Experts of a small language model.
Experts: 4 picks a token, a sigmoid router, a shared expert of 64 neurons.
Below are experts of layer 8 (counted from 0) of a mixture-of-experts language model. Rows are named router (the router's row for the expert), gate (a neuron's input weights, with its number), up (a neuron's input weights, with its number), down (a neuron's output weights, with its number) and show model dimensions 0-159. Each number is 500 + 50 x the weight over its row's rms, rounded and kept within 0 to 999. Numbers have three digits each.
Before each expert's rows: a language model's description of what the expert responds to. This comes from a sample of Wikipedia text that the model never trained on.

# expert 28
What it handles: Single-letter t or T starting a word, e.g. t|ells, t|akeoff, t|echniques, T|aito, plus stray table spaces and line breaks.
router:566596402385569497470509555474493498530585484500513513507459475479559469458551432540433502421458439536464478549508388535576431466480474528549430471461522541581421496434575521462510470407541499528492543565478506547605482530413559547577473495580511520479482534623499569458565539552557536475482568491460516607554528541518504575562352473475401464533474465460548452465490511527488532491516460520518545463452555499490486460525542480557491460483471359395550497534517501538487500535450454
gate0:461583485506503613537473512481459544531499435525552500457509497589590506517510539474553530450584511517536485461587421470476512513465483507464513500444552550554459500451329438438550492526538567462395501542500489514530466514482415494555485398536475627566584430557474517551538530503468530494497605524509491485597546552484487460506444516534424561511604519569507521526462430577543425490450407403501573555490524491513524555421504499494461558522457429426579461521504561536547428513424507
up0:541413499514480484437542482503563430425519561433465532509458561483423440471419543525500445513504506482501570574418550506500408503503509501516542596519503428408584437557582583586560537447561392505584467484525499497501537510501538551441439512467478364456500586413464528538468455440512490535490489448446525486453508439490460505462545461458635472519478524459485554452566543448477515547588544570464473462580466559540508512559459528563526443553467570627495592494488475458518565521508463
down0:508570499486577472495518519513462478563496486586488484491484456509519447473502486392490511500501542528517467400461625512349462513519525542512451463512454507495504492587453485499441473520613556509527618526602482515539473522529478418462523474514520483449585459532568518438517455509510467519518469466437503513554565391491606443479579496539475399588435505565458570521503502490549522443523509457489439496465550465528583588473451461516453518545532635525563426444539411457451450574580409
gate1:500582470457529450472493543391545480486520559511460477534507524485512476504418449594435573526517491530495457469509349486546492538452531478517543615472412445544524477532547538504507431507532388509493520472578481494471601476480595591557445407550493575470520453432513538530599556458461383474460509508468436504526618519504443479550450535574431566507434465429480498476515533550507530531529411555550556490509475456517486460565515467523611523455415477523449459549475497530445469522555615
up1:496445537539478553498536461566420470500512530495569576436447448513382538459524568427560433461538513518523529536497584517423514469601503431476552471503523574513456506533456523533500623468432551509532500491477524431495406514560420478461527536401423363500511603476492457459373451530517511544531552436484553521491436435488410505446535486460544370474493550516469467472482465447529439549486545462475519428495465543564616550409523544459432482495562532487426523499511537474545521465468445
down1:493454531489490464530532512447430471567468497663469515490465479577530494490523524476527549398493516514580496583426515479412504461462597518463494535487506458486447504520453559541488532447556629401554454526500513414451444497534482525593546568502418494613514449501522486501581493537416506481506479487480431519508529480474475473480569496405530460466424440572500512463418475452464421481561391410535488486524520561430534425571467578466513624453540530494416448420559444497513440500478499
gate2:541501562392502457521480542504589560457509523502571410569483375454492556509567575580442507438594496427531463419466442534489523534410417551470360424479530511459540477503507562540470386535451575510521464529507425582487419451412486466510590486534432552429534557485487507463547464533589497479465499516423471494490457457574490437527460502500538485448472604566567483453452544509522522488615472485543509473539400459522432533508557484535554509492525476457522542539508496467537429488450521
up2:542496597455532531482475480591524528486538484520590440508563426447575548481505563497412554497612514456538499431546473564479542523461451525467378439488525484537500523526492542440492459502476495538510510579472393593491549512409540522511527456445367655505559465512557450568531465479543453456471582479446460473528440429531567401531436485473525578467489520591589478479482563545532514506596485511496582491432537463516455520463513483545515530502460526505547565576576480462523441502425426
down2:529493534533527473509589538393514467422509480572457504528506505476521578510532439465455393479469427542432505466457543472404419433397524465488481582484548441505413541478549507503461471587543569581539441490518587458522523472567531498385429504461515387503524510468390516554472563482482453485486504490476509515501534544569536519455578559533460484449519498585578497438514594459511539484514459518447532467510538510520582528411538392418539409489481473651517460510479578525472508466562470
gate3:459580428403524495465497427524502486478490438626416459454543417455416488540546505528434487469430526525464531444556467499488545485422484471529462566468456534557495554521546410529415457521501484512451496438486467504498546545503461562520486498574448500503408509389575492432538560462457528501524504454487444622519505427493471490510457578485434551524497504526550527459414617513603536491466347525513541409443474473522468613501547533496508458408505437504498582516469563482581518489419486
up3:446485476525509539479458500457483514503475545490613436545609673492489543516514490575574547526579523420481506459479506472540470570522535529477453480427511527586497530512513531469579469532467494460515505489532538585441480409468557476460434477491515533459412509519464487497549545469513409526507377487574482389418459499515543496431464457541505571546450525455599497549465523473390472460560468511425414528563584477436489464575504375522486508593503534537567468504567459455504474570567564
down3:558502425421451489417518439550422557562537519546462483572454482462537461562493461541523584497507486519593419536481501452493495511479498484474527441456449391437548566562588442496443470547545486524545473515469448509519525451551442504418525550522514456524586495456525500542461504520480460570435506439394596487424565581529581528535545489547500510425549486498531530454454449403511391536554567489489674503549392457478441496481431514613481520531470479480454526502527469486496425483409504

# expert 55
What it handles: Word-initial c, C, t, reg, cont, ext pieces beginning words, especially reg-ion after the or mountainous, and c-ard, C-ONCACAF.
router:513618443398588582526577537422484519548591466510532488500488486447515457461573388498499562456510515501471482579539449493515494401437516523533440477474474523532442519473520523515468509534560566549570562539452473526583472487487574462578576484473530543445512446658547604435503527465502536522437520533466489555509552499495495450501304528479517496567508519469523495529485510491484506467480416448544539485509550497515549423526590506613468514532535420457570514598555465522522416516514524
gate0:509477471501513539507542511443591450511530475545504450493463542478471334531510519484354466460508422553510478528435554459548518540558560530601392494356419496601486519523476496532484467514539561481489470529433534436566504471467547573517488572575427445501485500500496522425431556525509537571513402437490426517457466578549445589521478431471507430505535496487502516600525412481553442535626509516518529472536495511497532442494481472528541469459485422449522432527364478473494537496549488
up0:511519585523488493598532363528455497548447542492503575486505474510507574487376574518603521463509591509533542488581482496429480500469475470434589487622527522388464497513533472537536615449488423490517584465578508509427536560508460507503417460432477466501505578483468404552550465474508432527513577518574628532570481460474584467493570519487465518478378540532517446437514504556461534479457466486510523501456429531501511570522518549468551559496449508576536599465498494500461482489415489
down0:454434571508510480541611416541433465520472489525524538569529524519612429512452439382539401524533607502530536474532554519547470506448435419492435538461429571436529482558441504541530558483497545457549570498481445473456561497483461528544488514435475511407473505490524449467488612515524511531395515438542508579514473604496470433476527472495477537497462491454469445550374582426495430494485467448514582497481483468487540583456487569570496436576424598530545495458441503576535472530469568
gate1:427541533447508562473463508356461500473533496410588495467531483563539518600572492521502499540492534525483485530508502470510584531392468471465486630517518512469584532561492570554519400482458518449535476646455521571440529518559562523557503452545533592522473513475535502577398523505491478528473611518441370470464544432534443509509535529569486563536479597498494542574596597521509505495460482486563475424458529449529472527501535513549532536495484492549381518470564574543553513502516504
up1:515410609432514537569512478510503539513479470442519562444555488503437488475455461557527513559567520598552587565453497576500554427493484574503550502571492512532503489419451511450517551453510581474576521535472530465631472492577441531493604540509530434488474481465480495491544607485393466497425491473521511544515450597559522542460611448497555506516555601578465538497467574518544521420490493462408417513568489593608463508466521461574478492472483461495498499534526445449536527536526620
down1:379554438476469406510383490491469501526430484393449567500458480443452535565516517420476506517529491433535420543542485474483524516411480486436484393545448443506532397541462445542485492499518551495488527542475572530422502473540577513509471531459529599435520482519433469495531475474442461534596507605555565543480469616518552449467539584493462483476480580536408474417545483511495500485498528429654547465477421460439459480412503480491529544532496561540503507554549484452463388465490524
gate2:503591454508538450600501481448522447490573481615505465492449481540459591509517465416526546512405495512502513555451552504594464486543525579487476536536538467503532544527476519443436500478509576530546520467461494539460557498480528387527472502580494491473453544536640443533465512482596556470509510472526455531496524506516548551555505368514526487488487530571479476400505501467484560566371454631505519418504537551487421486484513461481524539412536519590511450384554386511501407539552443
up2:518456510475501389468454534519528504412422540498426491497544508504525524555490474478554465493559467445480414493459448450484443556371430538510558576462431542466469464422466429531551457551629442441480545540566573525505470483481425405472463506545539505434515467452410488573530492531597512528531556481458435442530591482483487462472468505529494665497560495397454530503525575467520476418516591449405430431514513543446492449449445532527472468590483484516515498440533530537477509566568506
down2:453488474536496544539515433485581475550475542507452557601485478478432450468398468510556458476422508450498541510593454451519558494573517453459384509533456526476458491601485515406441472521482505540483524493440396570548559483470527513624528558446491426561452504442493502509483459546471551449553478514455463471518479534521532531570517491423566443570585443447434502592516500484505555450491557451446379492540495533492423541593425539575560508538493482470508581442505551408482454514618590
gate3:516494522490537559636551517548477568529463472608493444438485534516487455480493465520497437421403525454482489483502474444490536514445459487461457547539602507419467503544479482420577566453452587546480502489369541518596460437507492443521510564571444519447507533523603476486481571527399492525506437532529463519495570531469490514561462477504483410410546449411527454585496614440502529479529518469508475539503528504415517464397589488555526484602475582517593452459558439507500404517509497
up3:489547400493543508565528529534532494512482469500460575507542452458517413497459435459493493376546499469509464503456406425524511469432453448532478556478544466554530542586473443396485550476442536471542533494423473579534514474533546418490567519584526519468461454532558579434453503439378461435437425501511449491479640519517460470581421526538496408484543461433514509533453538465477514527580560492401532527526564517437539507516568472540429429597531562491501499359524507545494472482570544
down3:491500481490525520536516531535411534502574531505543591504478449549512474418547429488517500449424497526493531566434542544524414527454489441534489474442579471546469547444519452466424507501567538599511451574496539535498543515380522458611494555498503494539461466523435457495419465507596501458526540571507486491516593465504537445488563509534534531404478494528404618513481533549467610476454515534462413570470587564442551468538483618499589539548550388534513435449554493409494483481598518

# expert 52
What it handles: Word-initial stems res, man, Val, Sal, Pr, Cal, e.g. res|istance, res|ervations, man|aged, plus mid-name pieces.
router:566668433498536574575546544466491506570575506481544508467409490484504371399493459469463489458482456556511446563452436460418506517468543498475394495505496558532502473571438559527487557434533533451537646497533504594462527562492494468649556445560446518529560508540452602492563466549463470602473496500438479495516504503490521533468489477445458530548440477522486497468487500478585423473422467502518521496512468478486496451522554534577474500521417507480532467434428444510424408517449448
gate0:639522529467451518531563573436552400556507489479539434495459593530464495498565611539429387464627509512548534493480570441594591560493381459453524525479498493476505531514486524599544508440545557557502524545519498546519520457471602449566475437577482465456526523634451577497542591535480551498482514456452530505470480496481522474551481483496516441495518536498561471536429460540507522526593542458484571475499465540457474431479446434541533520552443472602550546539434447472444458464537458
up0:450484501484546612552501479458541457507500493507570503445545454496526539512561499472567484498487525553541610569518555439512549534476550413532544431566524494511510500458487503406491615455458418549478492442524450486517505484518540434512563509417561491459478505485574509473517527577456509524482450480534511524435524436456418468400501520540435620640509555463543569511585496546549458563554551343489391425535497428473426557530493434533499490601438506572423489499435484519531473435491498
down0:548473499496502571438523558459544485570492569532480430513448515437501537556570433547471459477475518429497476449483503464505367514573463514560543527525476462564511477443467433501528550440530478657564406480435454430366434518531450531460551561450435466504451553440457543612403533528599448558428473519525477491574535407480550419575463447552489454526448394557514516410466525526544539472473486557502522465535491466451476496540552533481499508539446528469507580464530551495521548424531554
gate1:501505585463544550547539572510543544466519600448448507475464466489409416490529500502481498585556386521558448516463455462458459513502541499528556500555497555506511497507478474479490545468475600596613467429393467567441496427543507465528526426583546509498498524464519533406490529546428515421541447418443524498434538402541468565567585506581468545517452430527450450487515604551445545498476458441469378512525553504498521595442535533593535558492481598482462446463427494510512441494498547
up1:518486524592458536539366524441469493486481475548528551544619501461547443500384432439493557540477523491477462467513392497502402490466478573417581472546473513567464479508573502476436505620431409569562530448529497537505538535383509487494439484506517512511454544406521468544455499437559548539428494527517483477520511541569590439459525494594531488527446482541385545463517494545506436455488463634555457520521490525457454582567477532480446529554436504576561470510529452482530454582511478
down1:567571474376551487500521490575522464464476487431545502449508503524465431455499578440497545516554474419466505566475531508553534556572485466478495546511567506468507373547490464356521482523474513375522397473482534459504502535476499539502504467614524490530429497494455560462455500481402468389501472529439455535451464461454563513479551496524475553452512511501420508518472537447464513579547500563382480454500514585579498520509490562484471375563522459555408471503521457508350480589555478
gate2:615557527511511580501541507478531445543528520512558478480526482511482458537401517556411552485562424543531538583527431464536562501452555461510449465482452584426503473522472582471482411486443468489558526585447486483466531509450561523560457522471447474515502553504477591449479508436385546502466478503410632549559495461515474398522381475501461434498517576545463497453512533451590420489481523562524558523485425530539349533513571550499468504446512459461441439546527477559537458583411494
up2:556588419540518520466529548460468434491481458452592480444501508556489520445434542613462510489552568507539470566485485462577537539491530492526531529389514505584549447490416463487448495486525421441522567561602425494484555546501546595522509411476465429513549500476459524549541567444475459461491456488440577507559456535488462437504432477563406459527526558500467551427515549553640377557532480556529562505520464554546581511414460533552542521450411435539475456590497538557458512510518483
down2:567504477544510498488476527501490510539489496581502524351539470428537453590436534494543477593495428490394497467534463489407587577532431522493533376536494506501539542485465476466428471475405545538486481378528501488570577573516450468401506514523492491541534460406468490592512577441530467560543428540454494425489487408515475520486469494602492398467438556483434494434607558475534476505516573467512434450562409509406497519490444531449508479470424510448549473504478507515465571516472534
gate3:612510493478531470515612576479551609445469520503451510437468456522459383474439581488421438507612510569476477609447451504476419507500484478486457544561503570562552510535489556488487541422552553473456503487469487419413440482475518574544529512636517487527511565546498469463636583568496493499523523419463491527533528504451366502487531579500526493566461522496391524468451503534534522433513458482430494505522446580502559466542522605464538526553566515507531455446524458456488473480460532
up3:499542468446551516457580538498513527481443491529490620485529430447418438453490566509482481523528515541518584548506457478558480482484567467567438532450494414587580554681550562477453521462445464398429531428581488450462499469592503575525482496541524494458449503552535437473540582541450434543518507549527497530457589416451390455477538583499489498474446402452569526477547582549555526464530471492481487537485496539517592494528457490568527512576497530518504483482441512563454559444597550
down3:424521514444463534449525510462523546535510457438568481546514563495421532468439542464476439557514508523484501434568512547503444581565549546528467471529468458603512489461514456512536706582552441568500524512529498519484517433588496578388542523502466491422525565409508490571522550503481427442488448566579479537548424538375507574507453566520464432482503475539573500414486497544438509462503447508459518469545514471545502492570489416527406485499454508516653448473444470470444509523501530